Weights of a small mixture-of-experts language model, trained from scratch on English Wikipedia: width 192.
Below are experts of layer 8 (counted from 0) of a mixture-of-experts language model. Rows are named router (the router's row for the expert), down (a neuron's output weights, with its number) and show model dimensions 0-191. Each number is 128 + 32 x the weight over its row's rms, rounded and kept within 0 to 255.
Before each expert's rows: "comes before" lists some tokens at least twice as common just after its tokens as in all text. This comes from a sample of Wikipedia text that the model never trained on. Tokens count by the router's weight.

# expert 7
comes before: " the", " a", " he", " his", " an", " it"
router [102  87 118  88 189 141 109 131 138 125 163 121 173  99  88 175 149 155 114 161 102  80 187 136 173 120 109 120 136 128 118 121 154  97 140 118 188  86  97 149 126 102 175 121 122 119 123 150 112 105  98 124  67 191 201 163 196  52  94 170 163  76 129  40 132 137 135 128 111 123  73 104 123 158 119 101 134 120 126 119 112 141 126  92 113 167 178 158 125 127 152 164 187 107 145 119 119 156 111 149 143 186 117 173 149 117 146  84  67 141 144 116  65  84 142 162  93 137 150  95  87  95 144 212 117 111 122  59 124  96  87 107 125 127  90  80 131 134 137 131 152 142 137 154 162 120 135 188 119 120  98 113  79 156 170 118 135 140 151 146 163 129 200 152 130  91 168 169 119 137 114 166  98 101  74 189  98 132 116  98 148 128 152 204 127 121 132 102  87 148 170 100]
down0 [148 100 146 170 103 144 176 160 102 135 162 146 149 108  78 142 105 120  80 136 143  68  93 171 110  16 125 155 149  94 141 119  98 124  46 150 122 109 194 140  87  94  68 135 168 127 113  91 144 156 123 149  94 130 114  90  23 100 202 107 146 125 126 140 139 120 147 114 205 162 151 121 129 110 139 112 137  56 159 112 133 136 107 130 129 143 129  87 125 101 142  82 121 151 107 143 126 102 133 158 156 105 124 130 154 140  88  89 169 115 161 156 132 106 151 148 148  71 100 130 121 121 133  98 168 110  62 154 144  59  86 158  71 152 151 123  65 123  93 146 106 195 153  82 169 167  96  81 222 106 155 133 150 131 115 101 133 149 120  85  78 111 139  88 126 126 150 136 106 129 165 110 158  67 139 115 172 110 176 144 142 118 152 109 110 102 124 113 131  94 129 124]
down1 [160 170  72 108  89 115 155 118 168 121 110 123 170 135 155  91 133 153 175 132  89 121 132 109 139 159 163 104 116 163 207  96 161 129 123 133 102 126 208 143 154 113 135 146 149 166 166 153  78 154 100 109 149 106 165 117  77 144 121 113 171 173 111 158 102 141 121 125  80 196 122 107 132  84  79 122 113  88 105  83 117 113 140 129 135 128 127  94 121 122 125 142 148 121 104 120 126 116  98  92 106  52  63 122 115 165  87 152 197 191 119 116 124 147 112  85 138 130 135 140  63 145 121  56 120 139 202 141 122  93 119 180  98 120 129 118 144 114 117 108 114 206 136  90 112  83 117  70 109 141 124 159 115 105 135 123 158 115  96 139 128 160 178 134 132 110 225 147  54 140 141 174 152 156 125 148 116 175 152 128  56 133 173 144 111 150 105 126  69 128 225 101]
down2 [110 144 146 136 149 192 135  78 146 109 138 176 141  83 163  66 169 132 176 130 139 141 144 172 119 103 144 126 127  96  79 153 140 130 126 121 132 232 171 123 174  88  44  89  88 153 165 136 128 159  89  90 135 161  94 123 126 178 132 147 124 162  95 131  89 151 126 160  85 165 137  67 152 146 121 122 123 106 106 151  83 113 118  99  89 173 153 142  78 120 148 122 137 167 105 119 104 140 134 162  92 169 111  57 124 166 109 131  95 139 140 122 174 137 114 118 150 200 135  98 170  91  90  58  93 163 107 127 138 123 130 129 128  83  95 158 112 130 171 149 135 102  95 107 127 144 130 156 112 109 108 124 127  55 141 156 101 136 110 133 131 163 119  96  63 130 153 122 104 176 134 237 189 142 135 128 120 175 140  71 164 136 145 152 100 107 126 211 129 139 167  62]
down3 [ 99 105 160 101 100 161 158 158 139 137 111 185  97 104  93 155  76 181 156  93 137 115 165  97  85  73 191 125 111 143 131 108 132 161 128 130 116  83 174 148 124 157 115 123 175 107  64 131 130  92  58 190 163 158  74  96 138 108 129  83 123  73 142 105  80 113 112 115 112 183 112 158 153 143 127 127 146 121 101 142 123 173 179 104  77 116 112 116 143 129 140 126  69 121 143 163 116 173 112 116 124 133 147 110 148 124 101 159  41 114  83 149 129 100  96  76 160 143 109 146  84 110  87 129 104 112 143 167 103 115 203 138 105 169  87 156 120 142 114 140  92 102  72 153 136  86 117  57 151 150 100 161  97 120 107 171 131 140 213 126 154  86 117  92  77 180 133 114 111 169 169  96 113 139 156 124 144 166 146 135 183  69 161 153 111 135 135 152 219  85 124 128]
down4 [119 193 141 118 143 111  85 137 125 110 125 130 102 152 113 114 129 169 119 195 186  88 115  79 138 117 159 159 145 185  94 150 164 212 120  75  88 119 113  93 191 131 127 123 143 174 136 120  84 137 106 113  69 122 142 167  85 137  85 121 158 110  63 135  89  95 174 134 104 167 122 155 125  89 150 129 176 122 109 104  59 136 140  35 159 163 125  68  93 119 142  99 141  99 138 173 108 133 135 166  95 160 181 121 105  89 165  59  89 148 146 103 140 141 129 149 170  87 144 110 117 104 146 154 191 152 176 127 144 134 112 150  83 137 170 100  76 109 172 143 138 107 161 145 121 151 134  99  68 145  77 140  96 103 164 122 190 100 171  99 138 117 145  99 131 134 166 168 151 136 109 149 129 104 123  88 127 131  75 169 174  94  46  84 100 144 147 132 125 148 127  84]
down5 [143 128  96 148 161 128 130 180 144 134 181 143  65 177 100 133 128 176 153  95  53 163 112 134 176 172 146 168 100 162  62 127 140 155 166 123 134 143 162 147 122 171 128  77 125 168 155 123 124 117 108  83  78 105 145 145 131 146 154 132 109 156 118 145 149 125 189 108 180 150  94 142 139 104 174 147  99 140 153 116 152 168 154 204  95  95  86 129 182 128  96 126 126 128 150 146 126 114 157 128 121 120 167 128  74 110 139 120  88 122 119  95  62 156 179 148  84 168 189 137 134 112 147 160 126 145 132  69 131  82 120 135 109 142 179 129  96 164  88  88 157 186 125 132  59 111 189  55 147 129  96 140 104 116 122 149 119  94  97 199  24 134 136  81 117 121 168 123 100 112  81  95 143 169 127 107 108  92  83 130 182 101 167 100 153 172 113 154 124 119  84 107]

# expert 5
comes before: ",", ".", " of", "'", " was", " is"
router [149 153 141 153 124 163 121 160  95 159 115 103 125 111 135  89 161 140  60 112 159 155 101 149 108 133 144 158  70 145  91 145 133  73  70 177 128 145 137 167 151 120  50 159 157 144 101 146  99 170 113 138 186 151 116 142 147 140 142 182  95 202  70 162 120 132 101  91 117 130 179  86 167 130 171 124  88  80 118 164 137 126 125  95 124  83 110 111 155 158 152 111 171  90 141 141 137 115 144 129 142 116  89 180  99 121 145 140 164 109 125 114 126 150 138  87 221 114 160 146 162 125 175 145 144 188 132 124 120 131  82 114 175 102  77  42 110  72 103 102 101 133 154  90 131  80 129 102 130 115 136 139 139 105 156 106 163  91 122  64 117  48 110  80 110  96 107  97  83 182 140 105 110 111 114 159 137 105 121 116 106 140 150 106 166 144 142 116 204 137 142 234]
down0 [174  64 161  85 136 136 142 164 126 158 159  91 118 227 163 176 146 113 172 134 117  83 123  69 139 145 133  93 187 120 146  86 105 138 162 118 135 178  78 119 131 132 184 115 125 181 164  86 145  87 103 125 131  88 120 117 127 130 164  92 108 149 176 151 132 164 143 139  81  24  68 136  97  94 103 156 112 128 141 169 145 138 112  57  74 176  91  71  92  78 111 133  98 122 165 165 139 118 113 115 111 124 111 127 194 156 128  83 120 153 135 182 120  96 158 140 114 184 151 160 134 157 111 164 111  80  81 131 168 157  71  92 144 100 109 146 122 103 103 155 133  80 130  79 142 168 118  61  94 144 130 133  87  70 107 107 121 159 153 124 108 130 122 127 142 133  63 137 139 143 153  86  87 124 142  97  96 147 121 156 120 157 102 104 119 106 108  95 181 145  85 112]
down1 [163 148 186 145  79 193 180 113 122  97 151 135  91 148 131 156 141 113 200 121 117 109  81 137 119  92 172 139 132 138  93 102 109 148 111   4 130 135 148 140 158 144 105 132  99 139 145 108 124 146 131 111 156  76 107  65 116 192 216  46  90  76 107 130 125  76 128 165  97  95 127 109 128 102 112 159 164 143 110 142 135 181 115  79 148 175 180 118 114 108 138 137 127 106 149 166 146 123 128 130 156 156 187 138 126 139 137 105 147 153  78 168 152 161 155 156 132 152 144 118 116 142 113 118 136 150 127 104 124 128  77 141 124 130 131 148 137  36 122 136 128 185 102 121 135 117 134 124 143 140 177 131 102  37 118 108 111 137 131 130  58 115  61  97  87 147 105  89 161 146 145 141 119 122 156 126 134 129 117  80 100 183 108 138  93  57  98  96 127 103 203 180]
down2 [140 122 154 115 134 163 157 117 178 124 145 135 121  52 151 194 192 140 190 126 174 145 135 135 141 101 175 157 128 116 112 107 121 135 133 143 113 175 124 136 205 130 166 145 141 126 129 145 206 118 135  97 103 132 125 164 149 157 109 145 117  96 105 135 169 120 144  81 110 121 123 100 172 219 102 110 105 156 137 128 196 115 133  56 131  91 143 151 117 139 143 121 124 173 142 112 129 172 139 124 135 137 115  76 184 132 140  50 168 108 105 117  64  93 137 137 147 105 113  91 121 180 150  27 116 147 124 172 135 114 145 142 131 160 134 107 172 143  92  56 110 130 105 114 130 156 160 160 185 153 154 161 137 111  89 108 130 133  69 107 151 132  58 165 144 119 180 127 192 162 108 141 114  52 123  96 148 113  82  90 124 147  86 191 110 136  93 158 176 132 171 146]
down3 [113 163 150  84 105  97 175  98 177 145 129 144 153 111 114  99 147 104 115  74 192 134  85 188 115 101 146 141 134 158 122 107 158 105 115 142 172 176 101 109 117 153 100  94 121 153 110 113 130 173 104 130 136  85  82  92 143 144 148  90 121 149 136 160 100 124 127 174 172 104 168 105 192  91 149  64 175 127  86 169  99 113 114  86 100  98 239 135 127 123 104  84 114 160  55 120 173 161  82 186  94  98  93 105  77  87 124 143  87 103 115  98 105 193 148 155 158 123 149 102 128 132 163 196  47 159 121  89 135  87 144  55 170 134 120 121 108 157 140 115 128 120 206 114 106 109  97 100  87 116 148 135 130  85 121 126 124 130 121 178  99 125 130 124 127 130 112  79 114 156  95 153 130 127 142  86 149  88 139 125 123 135 145 174  97 108  85 201 127 183 127 104]
down4 [126 142 124 160 227  85 131 144 140  78 149 123 176 204 165 142 105 161 124 123  97  99 109 152 105 125 110 143 119 113 105 133 146 161 134 119  48 186 137 139 142 163 112  91 111 100 123 168  91 136 146  41 119 153 134  71 162 155 127 182 169  96 195 166 121 141 129 142 160 111 145 142 142 129 172 179 122 109 204  99 154 106 124 188 136 104 112 134 183 106 130 197  75 216 127 100 145 157 126 130 110 139 102 101 196 111 102 111 154 193 172 110 131 146 104 136 132 139  90 127 122 147 146 116 105  81  88 174 103 176 135 155 131  90  92 119 124 172 148 103 110 130 107 101 137 149 170 118 107 117  64 175 113 216  69 114 139 140 116 122 118 114  99  73 124 133 142 125 145 111 144 150 115 146 107 165 117 144 109 121  97  95 124 126 137  76 104 112 107 101 114  44]
down5 [118 101 139 105 116 158  44 118  67 174 155 132 119 155 163 143 116 120 148 135 145 158  77 179  92  99  90  59 161 119 126 111 145 140 126 185 115 159 125 124 123 149 139 127 164 107  74 102 123 176  70 161 101 140 140 121  97  91 132 152 135 108 138 109 112  97 122 118 110 105 102 144  55 200 161 151 121 126 201 120 144 151 183 116 142 118 202 119 131 124 145 139 167 136 145 143  90 155 100 132 162 157 124 102 130 143 175 100 132  74 177 146 126 172 115 245 118  82 168  87 139 131 174 128 116 125 114 153 145 132 183  61 174 152 142 122 157  90 122 134 185 115  84 179 146 149 176  67 170 118 143  86 112 108 139 132 112 140 116 112 135 133  56 162 208 134 125 178 123  94  97 118 183 141 165 132 137  87 157 126  89 141 180 146  80 153 116 123 120 137 109 141]

# expert 6
comes before: "\n", "-", "|", " ", "==", "The"
router [120  53  67 127 161 179 137 180 113  91  89 159 128  93  74 127 124 149 156 161 122  64 100 150 129 119 156 163 132 121 154 137 118 105 157  52 131 105 161 152 147 169 144 134 137 150 103 124 150  88 126 123  71 164  97 102 130 124 182  92 196 146 213 120 134  83 121 166 122 117 178 190 179 125 132 125 156 118 164 120 136 139 142 203 109 140 121 156 172 148  79 126  87  86 145 165 125 135 128  98  86 108 121  53 142 102  54 196  52 127 131  86 160  80 102 145  85  85  61  68 119 126 129  78 145 138 190 123 138 158 139 149  95 157 107 159 135 155 111 201 123 137 145 105 134 107 153  91 120 137 149 133 175 138 125  92 130 113 147 140 149 159 143 115 109  90 112 114 140 107 127 125  87  87 139 175 148 147 155 108 134 128 106 105 185  99 109 140 103 136  75 154]
down0 [101 103 134 167 102 113  81 133 126  82 103 110 137 105 135 202 128  64  87 164  73 107 140 145 112 112 166  49 119 161 135 204 174 135 115  89 109 107 181  96 182 155 155  99 106 202 107 124 105 171  84 110  33  96 147 113 119 130  84 106 125 127 142 117  79 121  81 152  55 135 103 107 122 128 128 152 101 168 143 140 167 116 139 138 117 137  98 161 122 152 120 114  93  81 163 143 126 109 145 127  62 140 151 141 169 163 149 101 100 123 133 169 156 155 142 150 126  73 181 132 114  53  97 137 134 144 132 149 113 130 151 165 145 117 136 151 151 105 153 192 188 142  87  94 144 158 175 152 133  94  95 126  81 124  95 110 149 143 130 154 114 146  76  39 144  94 130  94 117 123 186 105 116 133 165 183 107 177 110 125 101 121 201  94 107 165 112 154  88 127 108 123]
down1 [169 171 182 143 139 204 169  92 156  96 105 154 131 159 137 141 159 127 125  95 159 136 167 122 148 170 148 119 147  89 140 159 165 121 100  64  86  84 153 175 154 100 187 138 130 174 176 105 139 105 130  89 107  88 169 133 110 150 170  71 126 168  94  97  99  71 148 107  62 101 172 107 163 138 153 132 130 122 152 106  82  99 144 191 172 189 148 104 143 114  84 129 117 152  97 121 144 116  73 132 169 187 177  85 119 101 165 138  41 165  76  98 126 134 110  70 121 121 134 157 146 121 132 136 155 143 151 133  81 120 201  79 134 113 141 120 105 157 186 104 139 138  79 105 193 127 142 177 100 120  90 213 123 128 152 150 118 128  99 113 111 207 143 155  89 152 100 103 101 136 143 114 161 107 142 136 128 136 100 138 103 136  78 126 127 148 157 145 177 135 116 101]
down2 [108 134 112 190  91  24 141 126 119 130 129 148 147  69 147 168  92 118 125 121 131 191 147 122 104 135 124  98 114 148  89 186 140 114 112 130 119 124 129 174 139 164 101 157 116 160 180  81 105 136 158 104 179 155 111 149 164 147 111 155 107 140 152 147 147 199 147 154 101 154  93 118 155 142 119 141  91 162  43  85 148 146 118 121 101 122 143 138 114 153 195 126 173 119 123  94 131 170 130 177  82 134 139 197 137 146 139 138  87 157 117 103 174 154 158 166 155 107  94 119 109 151 140 156 124 163 140 160  56  66 136 148  67 113 135 113 103 129  96  64 145 157 189  88 149 101 143 117 153  95  96 153  19 134 155 118 110 149 111 127  83  70 123  94 120  76 179  83 137 137 144 126 174 116 129  87  69 154 191 157 162 113 131 128 145 138  76 139 108 118 104 161]
down3 [125 133 159 134  70 173  93 113 141 147 144 126 127  85 150   5 122 134  74 137  85 193 118 141 161  85 108 112 165 170 102 113 130 177 157 178  75 180 144 131 121 119 151  61  86 162  95 161 115 105 113  98 120 200 139 118 113 144 105 136  96 159 131 172 147  82 176  65 154 152 137  94  72 155 130 148  52 144 130 115  92 137 167 139 120 144 154 145  79 143 134 151 128 183 121 116 127 121  94 122 168 122 133 130 133 132 168 144  75 133  98 111 116 132 126 205 126 198 127 119 165  91 149 142 160 162 106 108 164 103  68 146 168 182 157 100 143 114 181 149 131 100 128 127  60 163 167 130 150  99 111 130 146  97 133 181  54 156 119 123  95 152 119 100 161 135 110  85 114 118 120 117 153  99 116  57 159  81 161 105 145 140 147  95 145 158 155 125 105 157 153 162]
down4 [139 102 146 133 124 108 110 115 169 195  92 187 145 119 112 140 160 109 112  81  88 157 131 108 124  82 108  66 157 175 165 130 129 111 161 172  84 143 194 140 142 190 120 147 122  59 156 195 127 100 152  80 113 131  97 122  94 191 113 184  80 117 138 118 100 104 156 167 126 143 153 146 104 103 132 116  59  83 165 157  88 116 151 153 116 128  95 121 101 146 168 128 161 108  79 124 122 158 102 120 160 179 131 132 128  78 110  63 155 220 137 126 151 149 148 121 126 126  92 165 134 173 150 151 157 119 135 152 135 124 114 130 132 146 109 131 171 115 102 163  82 128 109 163 126 184 184  86 177 121  92 161 133 130 101 150 104  78 137 106 158 126 136  88 170 111 134 120 218 134 128  88 114  79 114 123 109 171 114 151 103  88 205  52 125 120 101 124  93 178 178  89]
down5 [ 85  66 154 142  76  88 143 155 210  93  80  96 168 154 128 146 181 131 160  72 136 111 131  94 149  57 156 125 162 171 113 153 120 124 138 149 128 147 161 157 115 168  69 132 111 130  98 171 116 150 135 112 139  84  92 120 115 135 135 121 106 124 130 144 126  72 122 104 133 178 128 151 143 115 141 147 112  78  86 109 154 162  93  89 139  74  74 138 144 141 190 167 140 108 107 185  96 133 104  98 155 154 134 160 152  84 144  62 151 119  91 174 102 116 160 133 116  89 123  75 154 137 113  85 103 118  95 115 116  83  97  83  92 186 121 140 150 141  92 143 160 126  97 160 216 170  92 140  94  99 119 134 101 151 128  84 194 138  93 141 118 117 142 117 156  82 116 149  94  97 157 162 143  87 129 147 155 135 148 160 129 228 179 111 108 113 184 112 183 170  80 102]

# expert 0
comes before: " |", ":", " of", ")", "==", " by"
router [126 142 179 157 103  81 100 123  93 136  46 146 124 121 112 108  81 101 164  99 169 152 140  92 118 124 120 143 121 132 160 140 105 149 169 192 120 133  65 144 118 137 164 117 111 153 152 153 117 110 121  98 206 102 127 124  86 137 107 146 105 167  67 137 156 179 137 137 188 208 126  95 135 139 105 133 148  92 118 151 142 108 119 186 158 213 125  93  93 112 169 150 141 119  57 102 134  74  71 122 126 141 111 102 113  96 164 150 153 139 106 153 164 161 102 134 145 173 137 169 106 186 109  80  85 113  93 164 130 123 161 185 108  89 128 164 116  93 149 119 129  74  77 207 122 157  92 121 136 136 122 161 141 111 111 148 145 107 140 176 100 224 135 127 118 135  86 157 152 180  98 177 144 131 142  98 159 140 113 108  95 174 117 113  94 167 192 186 126 127 166 106]
down0 [191 116 104 142 149 120 119 129 171 157 106 179 109 101 173 106 121 186 153  98 137 141 107 132 102 139 248 126 148 149 119 115 111 145 107  85 122  57  96 159 164 125 131 164 156  99  85 135 165 172 149 100  75 149  85  90  92 162 140 178 147  76 180 194  95  95  66 194 154 141 109 169  77 104  83 140 128 118 144 131 129 122 101 134 110  35 135 148 121  78  91 120 181 128 153 184 155  75 140 124 149 106 163 190 177 102 142 133  84  87 148 103 172 131 181 153 148 156  66 151 104 133 133 118 129 162 118 192 130 150 112 146 115 114 143 123  88 154 180 157 132 134 121 131 120  90  94 137 176 131 168 139 125 113 177  56 143 140 109 145 124 188 116 125 132 109 138 148 108 160 156 131 108  97 164 113 125 141 154 138  97 145 125 152 104 125  95 171 174 160 152 142]
down1 [117 137 120 145 150 158 149 111  37 133  74 119 114 150 147 151 104 111 146 166 176 159 101 111 173 101 111 112 172 125 110 165 175 149 134  83 148 109 151 147 173 130 133  25 124 132  91  87 134  91 120 100 142  99 118  44 129 113 149 145 159 117  96 109 124 158 142  22  89 132 151 113 122 110 156 125  70 192  84 138 136 133 149 195 161 118  62 130  91 101 142 159  91 146 142 122 151 150 158 152 117 146 112 126 115 135 154  68 124 176 115  95 159 105 119 168  74 165 171  80 146 176 119  88  93 137  81 142  90 116 103  86  79 127  77 157  97 151 139 142  88 139 120 194 169 104 148 155 148 118 161 108 150 151 181 162 160  92 134 182 129 145 140  86 159 136 152 119 135  86  89  97 186 176 124  86 177 133 119 142 166 137 136 122 129 115 121 124 111  60 118 154]
down2 [ 76 139 175 111 137 116 200 146 122 146 112 187  85  69  95 146 161 138 151 155 172 139 139 159 164 162 124 177 149  63  92  93  36 172 157 108  98 151  66  98 146 153 109 135 160 149 139 154 144 121 124 137 142 104  92 170 138  76 171 108 155 133  55  79 194 131 175 162 131 166 109 146 141 103 118 134 108 124 144  91  65 138 101 175 154 121 113 125  76 152 142 114 168  94 118  99 147 160  88 109 116  85 166 133  93 128 144 116 123 146  99 120 141 237 110  98 208 146 128 123 146 119  90 111  98 103 108 124 130 146 163 127 159 115 145  97 142 118 192 123  74 195 130 135 134 101  90 107 163  98 135 130 136 133 129 145 135 131 187 109  80  95 111 156 108  90 103 128 114 120 133 144 136 116 153  88 153 142  86  85  95 170 111  85 129 167  99 201 133 113 139 189]
down3 [154  76 105 108 116 127 195 141 122 135 101 154  90 130 106 138 170 142 150  80 164  18 119 129  73 110 169 162 167 123 154 118 125 116 107 110 177 138 110 172 104 134  85 152 162  82 116 123 145 146  89 122 136 138 133 144 142 139 198  93 102 146 130 140 156 153 105 137 109 151 141 181 157 124  57 164 105  80 111 177 134 110  74 111 105 160 189 103 160 159 159  80 162 135 137 157  49 177 112 156 125 100 111 107 145 154 156 146 163 123 183 105 132 109 146 114 173 160  73 139 157 116 123 131 105 162 136 118  81 156 112 133 132 137  73 115 122 160 112 118 145 136 102  86 142 141  94  63 100 150 150 126 136  77 184 159 118 132 103 154 149 195 190 136 189 104 121 124 117 160 121 132  61 167 122 137 206 163  89 110  94 141  87 146 159 125 119 172 185  71 113 178]
down4 [156  71  99 129  38  93  60 110 142 100  68 139 100 136 133 255 103 139 107 130 114 146 169 102 134 132 125 120  99  99 120 168 127  64 115  89 175 141 119 114  94 117 117 112  95 102 125 125 108 134 107 140 176 123 127 130 159  87 130 132 109  93 125 103 151 133 124  69 159 193 111 185 124 177 126 117 148 133 153 164 132 202 125  55 183 119 130 150 116 113 125 158 122 132 150 133 121 102 125 102 135 126 123 161 183 140 142 142 140 136 138 132 165  97 111 155  93 107  87 164  89 162 121 129 137 120 111 139 152 143 133 145 148 147 159 138  30 147 117 143 109 137 179 133 114  95 155 214 160 120  97  81 100 124 141 124 169 122 136 103 177  48 113 118 136  97 126 146 139  67 163  97 156 110  94  98 143 143 136 135  87  90 150 167 185 132 158 129 106 101 108 141]
down5 [178 136 150 122 101 107 100 166 113  81  42  99 114 124 178 187 164 101  92 118 128 174  89 135 162 167 129 160  76 121 145  87 158 148 101 113 167 183  91 121 145 154  33 105 112  83 125 115 165 128 130 145 137 164 110 102 170 109 132 122 132 165 112  93 156 176 102 145 207 118 118  98 120 132 160 158 146 118 144 166 152 118 112 144 116  97 143 121  91 164 132 133  70 104 115 151 135 110 122 143 134 111 142 181  92 119 163  97  80 198 141 141 101 150 152 114 123 140 115 136 130 163 182 113  65  83 122  98 114 106 152 142 131 129 120  99 115 135 140  77 125 133 135 148  64 190 166 103 146 105 143 163 132 115  78 157 119 149 162 216 121  71 128 117  78  81 150 114 141 164 107 142 105 155 119 162  61 127 160 129 225 125 152 156  71  99  74 166  86 132  80 122]

# expert 4
comes before: "\n", ".", " (", " The", ";", " In"
router [139 148 190  80 162 170 142 142 137 146 145 115  75 137 146 147 131  98 159 152 136 148 162  94 129 116 129 122 122 156 105 155 178 152  91 174  82 164  91  63 155 137 157 118 181 111 137  89 138 143 135 150 109 112 127 164 142 161 151 125 126 126 147 152 107 197  95 116 107 156  51 127  93  91  99 101 165 178 131  84 114 139 140 150 109  63  87 115  94 128  78 123 156 115 137 104 105 174 108 172 133  84 148 183 157 138 155 182 184 127 139 168 120 102 115 115 212 101 125 176 109 139 119  69 147 120  80 136 114  75 244 133 160 143 192 140 173  81 104 130 171 147 138  88  66 118 123 123  72 107 116 111 112 131 145 120 121 135  87 100 161 131  87 141 103 128  69 159  93 104 120 102 152 189 173  84 104 105  70 169 121 141  94 132 138 127 103 144  93 144 121  82]
down0 [107 125 113 111 129 139 128 114 178 135  88 119 135 132 162  94  90 140 114 174 115 148  78 138 127 115 153 150 103 169 138  91 122  51 121  63 156  60 127 131  78 158  77  91 171 116 194 101 100 101 117 175 109  95  92 103 187 159 143 167 176  92 112 175 115 184  76  71 148 136  87 160 101 126 127 135 104 178 136 121 112 132 190  95 123  74 131 112 165 116 152 135  79 115 116 172 125  90 140 134 132 139 103  87 122 127 126 108 243 147 156 124  94  96 139  89  90 116 133  86  98 120 143 157 109 138 126 134 112 168 179  93 100 115 149 102  85 113 162 205 117 147 172 162  89 219 148 172 136 100 118 122  83 119  87 116 137 143 137  55 134 104 163 163  92  98 116 155 164 126  81  89 131 120 127 132 128 132  81 157 112 134  97 104 111 122  99 101 159  98 181  99]
down1 [110 102  90 109 133 104 123 140 149 142 139 148 138 158 171 255 154 144 115 122 114 130 185 127 133 120 108 142 105 188 154 132 161 115 110 144 170 143  94  92 120 154 146 130 147 173 129 111 139  88 112 122 156 147 101 113 159 106 141 126 110 111 129 137 115 143 127 138 110 123 119 133 145 169 106 103  90 120 105 118 143 134 138 126  87 111 120 105 149 117 123 122 153  95 140 152  90 141 118 123 139 146 109 109 128 129 103 121 135  94 106 156 105 134 116 115 174 143 144 103 126 122 113 166 119 134 121 143 141  95 148  96  84 111 165 124 153 120 142 105 145 100  92 163 127 108 154 156 129 145  90 130 124 133 101 164 109 125 157 105  91 124 131  86 105  99 149 146 122 184 121 132 115 142 111 139 114 101 141 111 123 134 145 147 150 119 122 121 135 108 138 112]
down2 [135 193 113 101 154 171 153 143 127 140 110 124 220 151 128 139 143 109 159  95  91 129 119  39 159 149 115 119  94  46 126 152 100 172 102 142 139 194 114 127 157 108 162 115  87 121 162 106 151 129 159 155  81  86 144 107 153  79 139 139 137 123 151 125 153 125 115 188  95 167 144 132 134 122 122 136 190  99  67 115 135 179 153 123 135 130 114 135 191 166 134 200 148  91 115 100 150 113 176 141 126 172 131 150 110  97  89 148 154 114 150 193 112 139  98 141 175 145  98 156 119 122 141 158 101 150  93 183 123 147 142 133 114 119  98  77  80  31  64  95 128 168 135 149  96  81 103 139 112 135 166 163 128 151 124 166 131 149 149 161 131 143  86 128 164 101  71 131 190 152 107 133 186 156 109 171 167 142 107  97 129 165 104  98  80 184 117  87  69 169 112 143]
down3 [132 144 135  52 152 154 159 116 101 136 170  79 158 117 166 156 129 122 142 143 160 225 142  94 160 132 125 191 133 151 153 125 150 127  62 135  78 152  81 162 168 121 125  61  73 133 195 197 133 134 148 135 188 175 120 129 191 165 131 145 101 140  92 107 125 144 144 159 152 134 140 134 154 147 196  85 137 158 144 112  89 157 127 156 167 137 155 150 125 100 105 155 124 103 164 113 117 164  44  73 158  73 158 172 114 122  63 170 100  89 170 125 131 144  81 136 116 121 174 177 138  97 127 136 168 102 126 133  95 162 141 107 144 141 144 112  84 116 162 112 119 160 123  66 146 125  92 121 125 147 158 173 148 131  94 186 123 169  84 167 125 125 159 111  90 101 125  97 167 105 140 130 152 180 187 180 140  94  78 131 152 114 168  95 123 159 163 134 121  85  95 108]
down4 [127 139 103 134 136 114  94 123  87 155  90 110 121  20 104 131 142  76 108  98 112 146 138 130 127 144  89 165  96 117 102 125 170 148 178 108 151 149 138  82  94 137  95  92 107 106  75 162  75 133 146 113 122 114 133 170 109  95 129 107 143 117 151 114 141 141 112 101  86 114 131 134 204 188 136 170 135 117 153 146 130 111 144  82 163 119 119 117  94 147 137 165  86 100 146  82  96 148 145 137 178 143 159 133 119 127 135 129 147 177 100  89 200 137 106  97 128 141 176 107 164 156  82 145  63 124 171 136 130 105 231  86 105 110  55 128  83  79 154 132 162 112 193 126 149 176  91 127 127 159 169  59  76  71 147 187 117 163 182 113 137 156 122 134 137 151 117  94 102  73 117 154 143  94 156 185  85 152 149 122 125 127 152 124 207 151 176 177 110 131 150 121]
down5 [178 117  92 121 138 180 112 110 147  86 104  99 150 135 161 255 145 112 136 125 175 124  72 121 132 135 119 162 113 130 147 114 178 161 146 128 190 129 128 123 191 124 138 176 143 132 126 160 134  99 152 130 159 148 118 121 160 194 106 109 104 107  60 175 159 120  94 158  77 147 119 106 122 123 111 125 117 112 163 131  98 124 114  43 185  97 130 108  98 155 192 105 152  80 155 169 118 161 141 130 160 119 141 157 126 132 129 105 137 127 103 121  85 135 155 126 161 156 171 144 128 127 109  31 107 126 101 154 134 105 171 115 116 136 133  99 142 212 118  99 119 120 140 145  70 136 135 118 175  91 114 147  49 110 166 125 105 105 150  81 108 137  29  99 126 193 144  92 177 135 129 136 145  78 116 146 131 138 140 117 116 140 141 160 122 155  71 140 150 132 107  77]